{
  "d_model": 320,
  "n_experts": 8,
  "d_expert": 288,
  "balance_loss": 0.00507,
  "tie_embeddings": false,
  "beta2": 0.98,
  "batch_tokens": [32768, 65536]
}
Below are experts of layer 2 (counted from 0) of a mixture-of-experts language model. Rows are named router (the router's row for the expert), up (a neuron's input weights, with its number), down (a neuron's output weights, with its number) and show model dimensions 80-159. Each number is 500 + 25 x the weight over its row's rms, rounded and kept within 0 to 999. Numbers have three digits each.
After each expert's rows: "gets" lists some tokens that make up at least twice as much of what it gets as of all text. This comes from a sample of Wikipedia text that the model never trained on. Tokens count by the router's weight.

# expert 1
router:512530523491501537487512483532542483487521514542480510489504507515494505493491537533489526488531494477493499486524460519442499465500488430497468493492464476489521495509479487480559476485541509523506512478485539543528481521510512516468500515
up44:506506500530529527506504553481493504543542511495499483461486465508475502514505483484504484490527499491466546513505477512487482506498514497497470438520471543492478519494497497436557475499516565546503498529504505512531485496519481508491520518
down44:505539502497509560518512452512447489464551513463535496494477549471526551490499470459498491483471478468457461503492523532478527503479494474471548563498481512536506501501464477486481467507503495526575474486554498515534520485492510541490471529
up45:475496505488487510511522408516548509515508478512490518457514542482496514486523501537497454466528488521501507506531506486442509492525558490494500517463465478509510528559480560467489550443504516522487489492532459527483489515479514479502542445
down45:516537548520518468448522586516508476494500465559484492484517528470510472496529485473502460486459473481529493434486481475517498507493511510543512518516517496465502490512523452490571502498528492474482510480444485484509519567486510503496525508
up46:490520468493511553489489514558542519499539497513501534518559500520524462481492497509533460529486542489550517482497450498520498487552496508499528505512485506497503503530497524500520546489502515532514491491511494509469507516499521465509475508
down46:493567463518485488506528495483500518488491481472515465507478503494492501502492470520479513519486452533452500527545509486492482480472530476479498493495497516530500455453552509483519494524499544485516482585525453467534514498508515459496517506
up47:560510502527500498503533486490499497495529532516470545440522521536462536513475490504493519452483524497520444491512478493474508533580497459442545513467473493499534449510522476522529499500510526500479490506471538521494456496543443514472493492
down47:500440552517504450487456479459440484488513501464507451502464500476494454495476479490494543481520530530501513526490477463513509494508467499526523505453519546537532529490458485530488497505504462484492524491514536485501504495513529515510510464
up48:479501530495459479526521496510517497484545528538512508511521516501473491482511491508485481495475476517512496479509523466435536498510486490577507504458479503501538477556492502459528526467489472441471511503497507524498501515501516504467526501
down48:540476561491510454515489526490501482518496475485534461507511466492516430472468489486551489501476528514512530466511515481549505469461541509513473513486492563505557508516499487505498529495476469457471477488517492483464533534536559529523502476
up49:479503518492504484490533507507515443507495502542510480522492461524521511467496495521510540468505516487508476512485497497474475500483513513526471517534508512522507511532483470498483481498474494553527527505444504490501490503480507460493527527
down49:448506519507460576507504462496494508492519471447542453482474483512501523489500540486480470538523499484481513558456555525526523458445484511512504499526511485505526470498502501490504492509525512487487477499469560467513506506499465505513476521
up50:513526500504500502506510524541510486542499564510475506517496494525527508441486497491484511511513467480472485481506473520482456497471501491492481483515464526497483507566507511479517493508495488502529488527522500544487518501514511500520493489
down50:487468445507503512521531470538503486512504462447523540446487492511528514476515484509476486459551486506490486519482540509517515509473490483495465480463494478509534518512497496510496479516497503524448522493497557478511516455475529544502483503
up51:516517510516524477477512466490494450504533483546491560456529481526488496490503514529502518463542528504491469540500524458519501500505443518532504527510526485485518499486523524507507504493492521540485529529539536496491483493501526466480550469
down51:501486510562507441449498534537511483514502523504498529527496497508508487550496496531507483518502467508502488476524457517529497514512519491478470532485511493515477469455528510515542509524506540499514487555534491530498482510480502485475508555
up52:463453462525487542535517473495536476443492508532507514509480513503512510508484515518517529507498506515461493466495476531493527431530515492501500488518498483504528525465518506499500533516498451505484491466496454525499459520536489500469499467
down52:545522504519500525484463531515486529516475457470526491455497507493468509514517496506482516506516492508489465528485490493544514498485474484510518542518515492457497490520496520491487500527526474448503518465462508488489528536455493524512489488
up53:515518519520479545507526504506485526538521519540505506479535471522488511500473440489518529570518503514481506509494498498399492479510479491480508510492491499492499492512496507515523485446472514501521535478510499528458532517550497482491502488
down53:472482466467446452508449482532509518520495516497475522535530516562532468511473536509505490505487503477510525489491512498513527539473492464518534526485471523510479507537471492484514463526506496510485494481492512493487506498503502509538489498
up54:483512500487516540481555468553517476497543507496468506498538498527510508502461491480521476488477513510517510498483493529492455487428483503520489539508475495529532527536506492512534508489506542506564507544477530517500511504485550500496470504
down54:503445521513482488491545471584467471519474480499536518504505507489495523534493463506480503513540514528524515493482484466524529482479546506488522473536509515564514500504499496479489480511460493481482494531491477473516493477481532488497457496
up55:494483525528510491470486474508525469525511529527522509537516475556488472513510493508437486454481480515483462497537468485515532448513507477503493523489487493527539540507517536499534514455457460471460484523473499504521505514461505495519514508
down55:513457494541519481463480491512506494536506454488537448504511417493513482507526522525511454488578444528507487461509510484499515462494492520483510543512489540507545520457546462534522580515501493476502461552482522503494537536466538505506506485
up56:509501499517476483482518517514541491472538504507497506481520495508484519515510489496478510487490508539492507493518442484517567474506505495485506472494476443513540479485526525508514459469505491475482498493493497517531463496524438489420452499
down56:562449557530486477479450498517445456457484483502517479483468458499535522451472520506512531483535512527471523474534513499518536455515513504482521476495491539514536499500494520481515449504501504458491500475534525495496551483462507472545508511
up57:490522514528509480458491534525491528537504541522526520535523464506504488501497493510521467507528520560442514509517482452519492459462519493490516492511504512519506508471516524463503497450507517503549496516485463505507490502554538466504502512
down57:468533475494518485495509511581481524465512511533493504512505518514494547484467445524505522542502455486504470515550527525486478509528546493513493497454483502493506474529522491501512441482547513556506487502527497536464484450513486462535532480
up58:518506506479488492481517503512525489541493494518458512492519485492504499498519514505515496459544536505478460490480495490536486489427491502504492507465498493493494501496511517458520453516526520463486480546513513508536497485466525494533449476
down58:512505448539479504541483484524479519489522498463519496530493509513498596496473559486527502499479554470478538477467481503510494517544458521494528499476464475484509451498476515506520469493454501557482512481485456515538504469485440501483468541
up59:500514536551491509442507544505509478509507499534539471520529443454492489541503519496540482523511535526476528474510470526525472491525529479490480497503515490516492482508470505518499507503472501528489525549513505515534487522491511491478535505
down59:459544517509506535479512471518499508482562505469468479484510495448498524491491463478492505491486528479464501548464494458507491547484452514480522510497497517527518498470515424472520490496494491482493479514507506503524465529490469463522490522
gets: " of", "\n", ":", "-", " (", " for"

# expert 7
router:507527504518496554518515493495546494506513507512484565480500485504512542499515483533483523406524500482501473529577510493484470492495507464499515505522481453519520489513532513485565487514490523504519483485525499529550481463514494484526513496
up38:465502519543499473496511475520488539484528527535498491518492498468511502547439463512485487548509465538444498485498532512518502515502496473531474503536497451493533520463526482501517433520485490495483486517502499500530530512523501460461507507
down38:514463487496490477482521494530483488499554508492447493464537457458476480496473509509483488557467497490461535463521511536482519493511462516491475479499476527532529477486457519537527507464537490516504502479564518510488523524489528479505452529
up39:525450516519504543490561513493523523484541494528519500531506527492494506514508488486495501512506495479527500497505502501489466517451516477473501514526499509495533511516510480516556543498523553524495504540522462497492517455489508484507558526
down39:445502523504549497502535508451541483513541493525530503497494483511491507512500473506489491497532531499514463468509503457542513486475543547465532497476514497493484503527500492518514504509488500471499495493500513441473489483478453502551556504
up40:490512513502516464472489500515521522476506537502498532513508478480495508483516525537506509483510503501481475487489517469480505498487533468495489509476499503541531492441469511472493471509496520511500495502478468495501483522490519469485521454
down40:482501476500514498505493513487470447514535501477506448495519484513461506527518512523505493518492561542479485463481500501472478505464538463494471518485489494495513527482490523514483512504482530502487486524493535497489487499500536458548478487
up41:494505488521546480507538481517482488473481488525513549528498491495515496476488515498462505503525516470450541504525512509466472509495474526520467489531505507503559489525436485488514535499499530532479505477508524537474519524483551501516515537
down41:499486480543468508474476507524507533451479539519517534480535484449550484500492458493477488500533494450517525495507492462516515532511493555518506521516493502516510482510512484536500499463500498488495509472531498542452532520488521474507523468
up42:503430519469511515466451504485479512483533490483490527490498518561492471529496484495485534487497514503542495487490454491483554467530488521526472497520482498501547567484477556517497481489481481491480522494485442512545520463456510456503489472
down42:520476550556474491497534510490565473488500501483511507462472491495514511481481518514491471494545507468448520503522487486487517494501484535508514480520494487544511489506521536482511498491487475473490482475506489479503510552485519456483510525
up43:467506470510503534524517472516499476541526519504491505500501491500499528448523503514484490539504460479496507536500525516479445536500466491546461468515490426508502445451510492494516474509525514483537451505489523522495507491530456509498514493
down43:520456491451477495515490504492497489496483478499534473525489473515490479532531509520471481501470533493484524516504524501515537448554461509534500499462504512520567510459493462480515493508544453521504512489524545479532504492490507530548482456
up44:497523483499531480508546533505513515498491536479503575489467528503499484531502539531481531468512461469496533535519501492459489512480477459515469446504481463509528520508503469457508514533499513491543490523495425514517477482509504513475511527
down44:513565475488499541512477546528478477484507530506492538472507498564500506524477539502493508519510499476497513494511490532449499483517514504503515470493496514476486504508499498481494487499488468507478482477534496503498513489481504507483498478
up45:514514496492542546509476474481505516499488493512477543480502461516491488569504531527502485503521483458481498535512484524467511526529489516466496427510496482504555502486496529483554490496502472504552494504523491523515473513457537476472505478
down45:474550466503486492505483484486506481503509471466517503464486515493516495510484501488521422465482478477485549502463502513537489512498456492525518492528464493526509529458531525488515478520489501491452494476527530509510516530514531480483536485
up46:529496506513454504502534462503535511483507516508520501556517479528508525503523478481478498545497511493519494478492475586482484495469515464521532521508486524504522507507482520521512489485513540482486502541477476492448487525510492473518525504
down46:484517544503541518529536536456541507512471483520529505499488494524483493519528455483501519483508495533542448499526522519488538476443532522502546512505496531518482488534507498478539491511498529499518536500494490438537477472504493510487505540
up47:521500507563457472486511495501522505566501481513477492466519495529503542466512514504520480471494502468511478517501494485497503501534489473484494546483487504497497483504538505472481497509469500486457541527507477499503488527463483441457563501
down47:505525494512474502484522529522487488543530471492468505544489501521483483530550554524536483552552462518524507495527492524504503496488471507503436492497529513498490469465496462506478507534529479488458498532479513530483502474530512516513484518
up48:501519522524535497489506514498509476486504542484515541526487494470496538485526508491517565491463499493498466480513491521483518494448478480512458533529477482517478496494557476505503489520484537451477474515508490505467511495517517515445476501
down48:509506502435506491497458494520518535544535501511518498514496498492500508527534467530485538521489551501488435495546497473515495510492518492505516530510504483494524501510509501525479495506497514460466510496476498492497483506509523432508503502
up49:472504541538492533485485506570514524489488521511491529481494501510535490453489462514502514485506441517525497549488523528461505506486506498508490485520487498462492494508490513481509509491497477463511492518515511507563492506473534499503519511
down49:487505532513460481480554493518477467489539491484460483508513489499512509470470497507508491521479469497464512489513476528411523536481531505489488489568474506501466502488484533475501479506490506531503474486512477510531487548473528449516475507
up50:515479507573505490487531542498523512496490494530531519519492509490483518485499482523503514488487490510541524501496483482508497525477516490486502507528534494486499533521505501471516452484557505529510487525496495510530535452514494501467501475
down50:464526483443535491484475479450511501516540503510488473480490510493472488480509484472502452480494518500486481488532517537560535482441526517468521495475459477509468476539501470503505491491490533488481474480504517494489465522490505521523573524
up51:486514481494517508484532510543517499497471524526478523541494475499525506492519517493474513487481479509488476504513490505481497515473510497526491504562495474535501468530500491462527461536487541487546550482500513499503493468485481476454557477
down51:508492511505516490521473460515500435519521511478532439485477484508467507522502490501503510514534499516510520465525492503514493479506521470506452495503517534516483517492506512493497526484483507484493468503492516506469518499499531483497477493
up52:481482510536487488446506489530533483509521534543530510520481518463515555517529511516520492499496470518442503496493547522485495505449509495508517479525481449488534520455514488493515494494490490504452541492490478526494479495531473487505553473
down52:507547517479501489535513541494552523503500533513497522474521493475503545461531529500530489509495500500552455469495523476408489523487524480501512492490478511496473523504527487491506498505533509493507514498541455528481492446497505481494502473
up53:513499521531433482478490524501527533540503501509512501478490498515481532487512527506501542483534479516479507467527441498516487483505503482514487498533492515505499504504504565469549530469492464481522497527489455502550498488452520520469512523
down53:508475547508502480528492480484538490526520509552515479522493523531465502536525475519519494461517473515522488451538467473531512499561513522503541463496506483509495494496495535517514480515497487448500520527523494489542488500489475503531520493
gets: " to", "ly", " not", "y", " be", " had"

# expert 4
router:517492478506530524488506484565547534507531542534479509465523501528542531483475486552506509493509495520517511524559496498494481476499493449507462538538444485553522502516520498455550485467515511535506530503475481547519511461497529493484506507
up44:507560535521488552548457481525490535509513518513484489508489490521513492488522496496480485490502441535461544524542527513505496492526481481465520528484476514523498461536491489497539510446484507465487460509489479510503460487572552533539530498
down44:494524516493471449462553525508495515535498484513455481514502564511469503536531509527500481499446490531514495538525484487475474477506478472515476480501476483521522515521501491509494554530511538523498490468490517493516479498481487498535510494
up45:516494484466471521496514465510520524493526489474531533487541506494505501499474484509460551520477473512485479496528435541482485489485456451499513508503509479478475513507484488531537500498503502489528507451517508498481507484470530509544491523
down45:481491461470485499557476451505488509492527510507522541487534510448480507514480536498504474458499507468508492525515492508537498534535457510481486501536510465499495511463485512482452503507512517470517488478504469518507527456531488535470529492
up46:540486508535511526527480489507493501543490506482491498547482470482504522506514471488498536503518513490507497520521507547498472528511486487496520514500501465480524512519465438500477473491549500512504488512506499522507516539487495498516526521
down46:444575545531516495516445451531513506516501496478524502523510448461517484467480502488484521513484505463515535511494496477508553501512465453528533482515484478465477529502523530495468513499485505500511518480486480470454515476526494505475469521
up47:516529518505492522508467492525536538490508493523539490513515506510506505522519508473504471505512480516479520543498495486525424474487480500512509570469489494475503466503511524491523537523457478530483466512491512520526509456503468551466479511
down47:474490504491489522505497495459478488494527527491508506526492509529453487513522509534513472516508520513509476484539536516513535515515480485487494510483507497506528484511454489478488557480457536478524479522457499486440491502528534530510498456
up48:515482473508466508529499482520503497500532524483461503472484562491489510488509501534469529500519491503494492543497476532502486474489502470483497491469468499513506503470507494529510534530528545474524505544533497518479470496481493496473482497
down48:563493461506505489542463508490486446501528471490523471516488501513518486497523484472467493499499520474518546501501522484473496461486487441494510493512523453518497499482543512502469492548489537492497516523488524502510468473536495510485466506
up49:524546499518465524531503483536525493499522520518470489499487516517480529482508480493488511512500446505472532532527520477496499506550463416481486519490455516527504514526500489464565492469523497481505505552482491513513450501562531514515536533
down49:502492529499461463491530520511464500497492494542487461499482537474485480529479481511466474488482483493486473529512522459495504470496519481530488481430519487518497509520493477521484490503529504525499463495509533482492482497485472505505504468
up50:498559484491460521513531477506509481483553498525472534435508493515492524541503512512512504484558493515494480506482457488511513512480452511541492541455494510533533459495506477483503516477517494502489433561482462510497483447523500486511485460
down50:513481474480502465509488550488445517497475514498490470521534573498483457504511536470525483525505510543511502513522505515527527515509491523447456471516539448534513530477485500474494515504453486463516520479493468519503481496522512504489501486
up51:575462503543492485444509491502472496549501519497507516494461507503524503515499525519484530476519497489496441499499556492480537505491511498553484505520510478464527448524444552503484511498514481467472513443487520495468463515535552522513504517
down51:499497532528523493498520479532509500538540494480549443475536470531514512481500522474477495495497486509501530451453532503482496493495554479480476503462494506483484488495459516510547492530471514517463498488539475519494518480540520500470479503
up52:459526527576487496507481488511518506510520525540511502552519517520492496457502504512496531508480520509485569440527480577478533468512510502478514489493479505508519524500488521441520514495485479488484499559487519546504520471466488544554533508
down52:444471490484520539508474483496506528510501468528496496463508506493499516510526475456517497497475529522536528485483499501498475496489485539459458506498532499516503580504494521468544448503492477529520470496501509521512506527472486491551512496
up53:515493507487505525538528519544494501474541509489474503508462486445488503506497506480532491518519509504504448514492499508484487507463522482543471516548524513524499498451514492486547495498477512498470475533481519517535505495484523499527500469
down53:511515469532463478517499497526529495522481479499488512486541485533498510513517538519549479468482507485500508537537464493494477523520496520478491533497512528495500491485555480493560508485461493479468560467527521491504499520497455499525542441
up54:463531455500506517530485510518490502476552549505481471471533486454472479433489503515531506524491498470502489496498443474468507517501496482491432521476461536502476523469486512492494524490558499505611498475497425480480472484520464473502490496
down54:545504489480523477472480514520470455471492494479500506504449504515506486520509529527542522487532474467482497527510514492511450509455495467440517491513521495478530492502527497522503512523484490478483519497499453495535458499496519488460521559
up55:481525511456498475481483425503499486503481514515494545487499483509496507515468518510500527509530542504446546463525467522507488491530473527555474485532509494543528488495478494503507537476526482459467494496493462544513527503508457534438481532
down55:467461528504512500483482506513482546495509471507501482460517495520490516505568493439458484510447517509438526506505512503479510536522466505474503488473515496503538508488577483464492472498472475491535518535502530519491488507485539516473471502
up56:510516484496513529555491483525511504497500496542496505488504522500484531515522464512478492501487454521489520523545514496508506516520469426464490513530433514543507509528551502487580487479507507473477508521473479504479438486538499520548537502
down56:492509527479454459482533519517466524476498507529476477485495525485489485522489509509482451501479489481488472524493519481490497468511532488537465467446524483507496515524480506502499496531560512537489459484479522496493485482509461503485487489
up57:486558509483515503473489483490521482509502534521492522510453495497477499481504487519529501530481427486447528481500481499474526471495477518491453489479479511497539511497516532487501497468552496486530457530499467485477476511489459509488502504
down57:511529504472524513514487523509563486474477471494545481523503505516513500490487486511531493531468502495504483504503498437472526478486509469493534478456511526491534503521518492543529508491530469520442501471476480486516501481473490484528471558
up58:501517472545472555486510516505512457478457531513511508471498443551470499520489489529480512492531492485499552537500475471502505511478492496525515490491502478539490495467484480523510541464530504478496463478503459519521503475503528462468499524
down58:485452510484512515465473484532480493510508472484489501494496519554462514479520473493512481508521483509530454493525491478502499512547542530495476492548506493519530514530498481516513532539451526433519522493493516533505471502528491513487522507
up59:467502524518512479526487488497506536482491508523547511513482490521486522482508504498461494473532468477483533500473504503487497536492500491482485513488521504499480506477513490484467545492525456458512502503503481503499510474512463530453510486
down59:462505542464510490493541483482472477515534484470441529537493519491533545515531466476503457510465512503534465508490502515471519509539472486489492515484515495546483516501479495500509488522452518531505503501515518520525479503476534506512490511
gets: "=", "-", " |", " and", " =", ";"

# expert 3
router:507493477522535527481494481547558521515536543526485528474531502530537530486483482554491521484506518507506509508571501501488482481499489447513460545543440490545539515517539502460553490474510503533503523492486485551524504478506525484490506500
up38:526537495500460534506465469492509494497526518516447512496516464534491487483476487508544533495467495530512509492502474527448494531458494486478436481499482508517538491512483533491520484506476447525557509457517516499509509520544528507516484496
down38:494482469509492514486477482499450479466473500465485473519509487489506544505507492475505491500434557477485482476497503482470537531499501437480512483489508527533477522510498517487515501497537495467488497455539469459496497472541474523508549490
up39:481478514490463498526516509510511522452532574531454478516502488506500480492526527528533480462521501531488513539517533504480529447487533489532476518490498524499495493510495536479520508475520485497496487498472525491520499444537509533486510528
down39:536439526457483501469457507503488491485511557510497506485501488511517492515509497527477496542466497466544466478511513498511523507523458526477512511498486511486489508521534495512507484515495500481478522472454529512529529534503457502497466486
up40:503509538483559480532511504527519474475507493466491498478534503488495468524496553488515511508459512486547508522507446499481515512493497529530502475493523492489521487477429482508519501447505469476525485510514498501479499523460503493478482506
down40:487529475454478509504482515475528503509479486490511487492489510511484456507534461490490478484486529495516510554509550517508485507468495497531483487500527496523454534509527459477490467516524451494514517488518500467501507479548470493486488503
up41:495514502497523461495486490507502502495457501512492488516503507466496517492500488524506498494496461503518521506497459489477434492498486539490486456497522501498518523514486487528510482516542533503494494462474435499530502510504469453492507530
down41:465534469520506535507487471511500449490466450550534535499506494499505459507506509497486502509465513518541468463527471419511522504492548511492509472508522541489535529508502496540471490529503475506457525514481508492490525502504480486480499491
up42:502546540570495496457474449508522538492485519516441513427473447487486503507509494502518492471488487476490468530516473483498491536483533513513511526474520516483498535492487519520511512469532495502469505519515494517490471478529505504460510518
down42:496492543504507483435526519536496489514492505514528456505548519505522475551521530478517490532505434483475468500464536435468521488499484518513468485523537519486507517483515491529521533538477463511476538488465520470482514482501512487519480510
up43:469505522502497519484511512506470483517485465537498512488477494513462505453481489487466511500502462527530484533520540515468495496500494475471463482517501491509494522534528549507501545470497534462472529497493488477520491508496494473493484504
down43:509509466541492467508502468570550513515493436480499492476540538539495496475510507515499522474509476513496468488516483530514482526559483512540497511464483495474507507497541506482515441500494502503503516511481529450497498510526461551489510503
up44:491525506505463514498508490525553508521486496522494498538519512539484504514482528512513486475483504477496463514508463461482478463498503477469512500490491511492474508479473509488521483457473528502505497483507526490481501532475519511511570471
down44:525523506510490492508482474501465537478538504492487510540458557471471511532488510487514482494465504535515438515553507541496501467508488514542497468490487527491514520452473479501503473494520498491514508480485512488487484483470459493484534509
up45:504474553522530496448528484473536484502493525483518540490488477497516509501545512486478520493506447506494494443535497514451493484510511470546503513524517530474521533494471523514503480518516460526476504512510475527460422485514483494508493506
down45:509484521548510505455513459506519472505500493484521489476532521486471492512541498520495550494499476497497499507505523501520495535510514492498467486533502502483519502539468514485497488496471473522491485469485517490461519556505489511483517518
up46:511471504512469519519475517491543528511507480506479498503512477488499550478482484532514535491498488510513499493520529521489469482520554501472505531471504520492532443474484521495503489501492506492549515524520511527457461496500511458496549507
down46:520525498497503510479453439512454469503497523466485490462540525506521456506474471467473482513504495480480511520475474487510485528543527502510570454511497489511490537515551495480511514487497510471512490449524513520529503513484469469534498559
up47:443523513499479463539466490502523544466536519506527514467461509489508510498541540535520516503485514570492544541532511514465524494490490468528488519519482509513480431470509455520491509465483525476484457503521478501446473488522515471470525466
down47:476526497496502471511509497507512499448512511480475479539536512503444445520510500504518456511508489469496522494488524466484500507520495474461489487518516512476511492514494494526465513553490501461487501471525442508507476497506486468499541472
up48:483487528538487485497513500521546509480549532520498505515503457470505516464518488522473503458472498499549522463544495520488501497517461446492482471538473496518523500512497477495546457493472523513512466515485536508475495492488486561469484492
down48:476502470483526508512476465453469518511503528542489481538478532504538485522545508518489496465513475501499508548512525488514467467468479442511536527496479473490507507504452467449508450455475491477502467493516495504476522482536472458493509498
up49:513480513520530507523517496509576483488509489512467510501454489467470528505486475522510528508500473535485490504548525466503515504496426498504469533470486523513512491506520482510509533497518516455545527497519485533522486494516482483518471488
down49:529503498490497501530484483469510503513484487475534485503544450486503484497506491510507494535507515504501519455517514524488531475522497478523458508508485509487586451500549540475497504561555514512483447509525483520468506521512480532496503478
up50:484497512499488519471495463513499454500508509466493505463499502503525461503504490521490511503504514499532519513515475507455473462484511509513505508497477525498516538522476457459549483478518495472519518552499492547502492487509519480514538515
down50:494469500547483471492480489439532509506517514507474475511484535499471514509479432491509530533514473545521482482516512522547489511487500522476489520524509484512506524520488493510484470509535449531493479481532502494528555540493490463503459532
up51:463526502520477500512514502496506483492537562534455523497510491460501507533489488524503484525514462490469499490508457546473455476481529512510467531523500489460519456529508522505500569528480495494507527541524463493517467524553501487518471508
down51:501521502513512453511514511510477460487520456459524459498492524501504493550496481546447443512483521494508520411516507505496460472500512470496498557479539504493478465514490479522491490505443490506515539472455499518491476514483492514507490484
up52:543498518501492495481495472504585485504539524486502487509494470473487479483525514491507462496504455487521489545515545530453493500505488502536499491514494505525502496545515493532511547517561493500469536473485480506536493498497490523511522484
down52:476472543520527491536469476487474541476483544498495482491546466479501463525484476513515492529493505472508463476489486491479517474506446552501513526489480521503528522516511458494502520523486518526446521519485502477483480500502478492511447506
up53:524563520532466514473538480531513485486521487519470516503459508487541549505510499505488556500541454501476493547533495516475513468450543488516452494495446512508536490501523495512506490486461519493503535517542497517549478462504525464534510529
down53:509480494466507465509496485555483483502505517455530442501518483494481526488500499487475504528556515495494468465510539486474522512538505514492475483501530505528494492543469466469520455520471489494498497509560519469493532508519525508476512473
gets: " the", "\"", "P", "d", "p", "h"

# expert 0
router:511491481522532524484504481557551535519536534530482526464525493531528530478476482554492522488498511515505508515563502506484476485496487450510464546544445486548528505520535511460549486473509501533497534503475498548529507473503524483492502501
up38:509496521517493495519543501506522499501524483495486509495507464477548521527532499493513504449539443495530508503537523487467471472501497479511512466458487528545516501521531511499523527487513524472480529537481483488483509494483518542515468494
down38:495450522517517496444495503498454509492514506457535478536487443510518518568501549468556488524471507518558519515515493485504502477494497556495515459509487515476496509541484508532500474504482533518493509403503494509488502466490475495500493543
up39:525496546507474505469521489484537528516483499506530530495489512472524509446523517489504496471506513457499509478507531480508521513546540499509449522492501507519484514495505478501509511485520492469509484497496526517503469531491470478522502529
down39:522532526520478491558502512530489482464510521479506500522534475495503490512499433542499533504524503483515464515526532506506502516437470558524484434491543540517506490491488497513511485543518518533468486493484496515519486481514473464443453515
up40:551494498460486472494511447517487511478512502489487533520486519493449536510479473549496493521474463510499487483533481529457485493513534486486493490499533534537537449487494505520514482527487559527568510531535469511507530513512499485507482474
down40:523538490484518448529499501522488476506524478469493487470487540491465504528475485480484483510457514483478482496516471500489499474526523481516476513466530490466498537484497502533529476486531513490496498497494474461512527519492512554513498562
up41:541479478570528527527541503506522505456533465503499481465521510550517488471465501483481481508457499509523502448520493550469511490518529498480469477545481508542573483469544532503524477537495509499474505517478500507477494506498514518494486531
down41:521529457534482507549445507504500494512537454482473496416520554475517492488460477540428528496448518467514509506490527507504495538532534536517526469512519541493537498475474499488499484549464482494499508542509508486477492474523483480516541442
up42:488521482531480514532491513541511476488539531499488519488534501494448498510496486520485507509504485504524525484482483519511490509531493491484490517479487485489483499503465488504514453498528490492439550487525464506498498470505512511476520512
down42:543482517522524458531546535511486467515470481514494409477488456511523479476485467465467489483489515484537477498515463513513522479459459467430507507481520503506510507459519481515520525509504476496481482487495522489507487480480498549512514475
up43:485526503484482450490502490513456464498500493514438499511513503479512482494509524495540480454433504468523491478494519497517469508469501468533491554470474467476511474552502568504490507501500516503511477511497452490464488516509516483482525486
down43:471526538489518490516462454486463494492494486540489466528489519488524487550465472526500553513479511554459520469469530489499513492512497502509482474491475514487527471509541495531473504458496495471468468516467508513508510492518471516486478517
up44:504530516468510504461513507471461502471464497504506511537500465530488532529452497533467543502465479502475512473490470547483555499516499484493471516490486505541521488508502502516520493512507479438469518482566497485496501510497542503543490487
down44:513474518559509551545469473507533481502500459507516529521498507510513455517474511470465489503481490514531478536499528489511548506507462518539470469497540499510516467504500511542441454544535470488494467513522504500460479500497528460475488492
up45:465518464517476490493491449491520501483480537488511526481463488493513534434508544493471482489516513498500504469521488521499538531493506495531467490471479460542515504505485528540486509521507505496495496518531487500491486499509496502491505509
down45:504550486468519466497475538515500503502474452478529470554523452511468475513534488499515504545513477472525487499516511522483515549471482528523510459530549535508475495523472490543527504517538461505488527456444508518522551482486457529475472488
up46:514467522490486503516502457490504533489497508570496495495522461477526464466520520524502486495523522500507509529492482462457471506482504502433533490485496514474538498524471501541507537506504509476487481475458510503512474530516548494501508524
down46:484460503489489493468539502488477516508517483496515487514527489483535485502487539516537534543522499467501494486510506499528498508526524503512525469528507527492493545519509517497489498544474478483477526474472503501498515528525474499486489466
up47:519486505526480526492524499495481492449524517509481471510538528456477533461513471516483489487494514506472507461486499547484502525489517498496483477534475513544503483489483509488520509494530525460490468548485514560492521505519503468490516518
down47:492491465463488474552507499492506488521495456475539465473529519501537487474498491505470485474506520519501541524431525531472529562487527496536508516505513524458518489476528504549537502537552511511548507536480490517515481484517523510523508469
up48:521503477523505514479531483495456478579525511526467490495521506500491501501507487522501478484466484526518458494469485529470498473495498532535486519540523508510480498493480540456490504523481450485505486533543448500500485495494512465476509502
down48:510480493517491553513529503469468528479477490504502517494517560457505523505493496470496486531500534514489519505488474569505512513475489556493490519521550540471506472525465496565474475496525504552489540491501546488480495434497506484484518486
up49:524498487496499478486498489527506530464463499500505523473465437512458481506510491478488480505525515470499537441514484504523431499467495484495495517524474508537477523529479516480537455495497518509502500525456502504504520512522496464513499514
down49:488491524479479459465496484496490487527504483503526465504446530507523530512491465530488520489486489522506452482525504483522546513470517485513512483532528517483505494514534496476483489439539482467498489492477532507533540492494527489491470509
up50:485523480551470499500514464499510435516544520525480511510539499518474511518500494476500505491488522486519539493544465561494515491503507518493481499470490515503526517510486550469500513498511466493522539521529489524494471512535539460470514512
down50:498535504467516484486489518478525513455469439448492514494494479504516487506511489480458515498455442510478514463485431506518507528476499534545487518502494497563485463466503505495518521509493504528483525486504531542469540487493536530503487484
up51:487490506524524497496510477524511480514481498537492518474480492459475503517481520476499487506465453465523501535510496495486504498513472472497478555470505534507508516461496516507515543511537468458501479577494484517501464498474514492443453511
down51:511482517511478511512489524484529480520520490500490471492483501538479492495535486493525459497559520519511498512507493512511534490532503509493492439500508511531519506465520508471466438508523454531495508522509467475499515469501480510515525496
up52:525519498498481511489515499507512497499508492521508468458522472495494494527555554504480460500509493513456509583522544472509506417524490461499492527498483502516521462490546514506490487502526506496496457480438508495493479518521503511493529473
down52:541570569505512526458499506455505455512511484496501506530539579497460458516498490537546514466523508444521487483528465516552543468515503492507489430504445525453499504507503486502474505535477508459518514488523525521505502518516472498492503519
up53:496500509532461479532498509531510499469463496475515524486454509510433544461503493538537513527494505514501519485500461488478499513505505485468507543513438514563520488526498541462504501483529501514495503496516451503515483514463491485474532469
down53:464513493498510511522523522533524489497502497523544510494492532486463486535483484459511487519537509503503503481473492499490478500506482494486469464487527530505482501532471511559519475540498522505467475477505486506538549484502477512572508570
gets: ")", ".", "i", "1", " 1", "2"